Weights of a small mixture-of-experts language model, trained from scratch on English Wikipedia: 64 SwiGLU neurons an expert.
Below are experts of layer 4 (counted from 0) of a mixture-of-experts language model. Rows are named router (the router's row for the expert), gate (a neuron's input weights, with its number), up (a neuron's input weights, with its number) and show model dimensions 0-191. Each number is 128 + 32 x the weight over its row's rms, rounded and kept within 0 to 255. Numbers have three digits each.
After each expert's rows: "comes after" lists some tokens at least twice as common just before its tokens as in all text. This comes from a sample of Wikipedia text that the model never trained on. Tokens count by the router's weight.

# expert 118
router:137123159119086113105120142126122133133133120131145099215096172066110139124099098212115134086160144095130138084113139062072098128127142067164152106126150163173136190135094147094177103141122083151140078123115086150154095155118148162121122115128139124148099105109080152111189194125111129139150129136098185104114138166140164128090122092128141075124108149123244137144145083166150138119145114092102122145134120128119106117138153200162135145205102124120193116153088104136082168074095144158137199075159094140139134121118067071131142162160141064079132097169168106163078116135068102128
gate0:121143133208085173115163054105138077100138182085148131145143033164100151074124102100104119104107119140167149119148080128102131151149120118102082144127119104129093163119083142103129136104089113109069137000070130134164144081083170123137192090095101094117155103112156188157173118111193124115167145161141102098179150152145117141125111103118144108130131041122142148155138161083063138136155077108109178164138091157113117118142148155112132140142151076113131098146123124166067114177106136164126124160210088138124130122119160133120176128162131105126162144115143096119204101132142114146
up0:119139186089091172197116172138101162134195120132132154127103107125084152144100132138169147127153163106131070159084127133191126154122124201128174189128123119115116107145098160131097160089146081208095123112152112125110111117183089105234114099083162110133103131125103129077099109155120099128104172141133138122099116133081128132128141155158110144107181156150020143141092156074101147158131065147155081136130110116103168157149101176162140127104123131136124114062082101101120135090087086109094114165131184114169128121090099098152091195120195124126091091147185072089158100114135129134
comes after: "(", "in ", ", ", "| ", "–", "In "

# expert 20
router:142126166094107099089083133100089108171171118139153083177087160120104126109129120146131098081135157097151072086097119104107086147161156092148175087114138143142143137156073127100171105137174080166107079137105075148148085143109126147129104084116170142143064100134093129085178150116090150119105160132109179089113154130047135152074074069119149108074099150131186176081153114170156158145156175087137071179173150085084108102116172148132141139177118120160170120145154122100082179084119179170146167091170091121104140119127076099133166177151149097094107101166160079165103107101111101095
gate0:140128120100106123161107170127069100119119092092201114155098129139078135111116175129110147102145154126124116108162155153121129165224132111074054104175159158110120141116122165161116088151120181150104136098114102139073150120146174104143103104106171156113128170098169117129111115178124113142085120158071090111082149177062104082155116099141155149140155138165173094158151124133178086132105066165165123164126090172100123124138182102133074166160181185100046087143127079144123166103098118103126100175125143154083130163110075141096105117067171096185151086100161161157136169109120062130
up0:199126103183112164118207145103070119122096148181119082174128144088149103177166101143155188136160120152104174135107104130111141137075138155150078144162154129152137144123146083151090154102186103140154122109112150172056136079166128133149092210185197153116148103123131182113118121098125111112119113091139086171145140139211165107140172188177117117132096090107145097094098126135159127096105123113135081147097093114131170091091141100117139119137119173106120114119083114174125160065127112113078143089093120135089148123078109169161091190174124120126140118141098053144111063137163192114
comes after: "\n\n", "\n", "also", " ", "career", "History"

# expert 137
router:100136124128080103093132135115112128177128128168156105167124123150082111105153136189101093083141133094138102114078197074107093144133149117127173094140150111157116182155077150091138132115134090159130073120130061127160079195108137123137151129151137100211111096138076147134190185144068136122189147131137142081107149189080126183123130064144150097092130176114160115113186078176125156112173131108142134147154128121134128076120155122139127121160107161163152096152131155124096146114097189148124228114137094108100104103171107098157132226187179103103111112159151104156104103096122179104
gate0:140138151142074160083166123108136134150168181148127097143112103104150198125123103128149165123133103136097183072118064175101078146181126084093161150066114090132134135082123168136064112086117112096203177128118150094110098098130129123150152146112115094171140083085097153082083160135095107118123132168089179146117125167117144137106092110117150141078090083091107106067136171164145149134166148091079170092101148099150158130136134126180131048086152170157124117107108097127141100131096089090128048148160139148142101112147119131083075192118117076212201137138109093147127149123166162149
up0:174090135061138082168184096148148124152078113164123170116128142127149160183104168174115116116165122121145124148162133144104068151123101104136127111131142178117104090112139131064167143183133114069081175131109174183125104094126124127160126089081131112135167131080161159085141134122171112164150099157147106076125123097161163131088116099149125112144144123182119136157115079142135172145133177074155133163202190105124123090142128127111188096179117162129157123120173124158171086183122120077126173108179154129105132194223078084129134138149120057176142163130157095087132096068137143070
comes after: "| ", "In ", "on ", "On ", "in ", "1 "

# expert 136
router:140184152127127128085132124121099144230159143148121131141105156110047165090154129168148138112139138135161077098058163113100079123158141132153156147150152132119110144137122121095122030156135089147146037109105082137194097153113115164099111116126159154147089142108119150063176143082096178130151126112128143131132134137095134153095133083138187124117091131146149162114163068145104150102182148076139110143161137103065051093173188144114133171147122143128157112174087113133065154133080135152139183106109104112115151130161092110128117208164146089061149113134137092168113067124084126117
gate0:151132123130149112138130152119140124093144127159118153135180156096117157103095127104170146167132052132128164103149225138138126145179153110086103072150131097117159107114099119136151140142140124127142136151077154134113145172123124094132127132055161141113083132107191045089102173121162174128103137081105076163205165085121137140171109070098078100129112176124169116181105073123146118202201117158122140074068112106142188148094134127133111151131095148170155144113133085101119102082139101089094109152164080077158099152133124166107081097147159107035116154138121087137131127112179127058
up0:082136074116069098163096153087105088124152149091118187107100105123109108126099142093139123165178162141105115134071179179142114160120077128132064131097169093138140128133126112134145107128097085157136116166199124209140121133147134128131114178161144134130128155089096182115173095123121126105112092121217036126133106126186100120120096150139127083142099155161082120173099071116106179106103160105105169127124089153068114117129157049066106159121223134085147136139157119142130106156123146087142102094108068184138105116123124117144108156126177159193133157147132159169132144119077110068
comes after: "1", "2", "3", "0", "6", "4"

# expert 29
router:129131153150122103113094138124094126159147106124158094118088108092120123105095157142088152086137158130112121123118117092121127121150142111147137097173148154203110185118084160063221075161208055155164084112067098165118102129078116128085100153123168166190121157129095099114180179097095187065143111169120128094118111124078134163125111125125144160106113156140128147073176082163187122131152153091145113127148103124120089095171175119117201143164058084159139115153088194097095157149108121139170134104140097082102123131113125111131148138102141087105118097174136059168069112137103128072
gate0:118132137160083134134115185174119138117134153133114088104107146116146155109106115080068158179183177168112101196092160134111135134053110100153124127129085104113137095060198129128166096139106077148136133112147098168142161097074104089121150089201126140101132150124132089158155170083168172118141109108180176095089064119122110112127115107158133127120144147082169159048209115157118127141091161128147137068172127185121142179157103137178162217148106058101137078116151116113107141139133154144104184110098111106089146101149163090104183115120123120193158123156123113121114151173114127090
up0:152122095186114086103107098096176133138132076106176126156134107131131092134149126123099131132171097118095097179126073111158119184141123126146103147103169114146078076185133146113116177177139086133091173138125102107099172089155115141131126136065104139118173165137163152059149151083114122158166121143110101139151159147081129085190181180121126210181096110161096165129081157126084124150133121152125141129121158095092171106107099154138092170181204173138136139137150139053098106088169160184169122118142108122084141189159134040139121129157168123140236118137117107098148098135127122129
comes after: "the ", "a ", "The ", "to ", "his ", "its "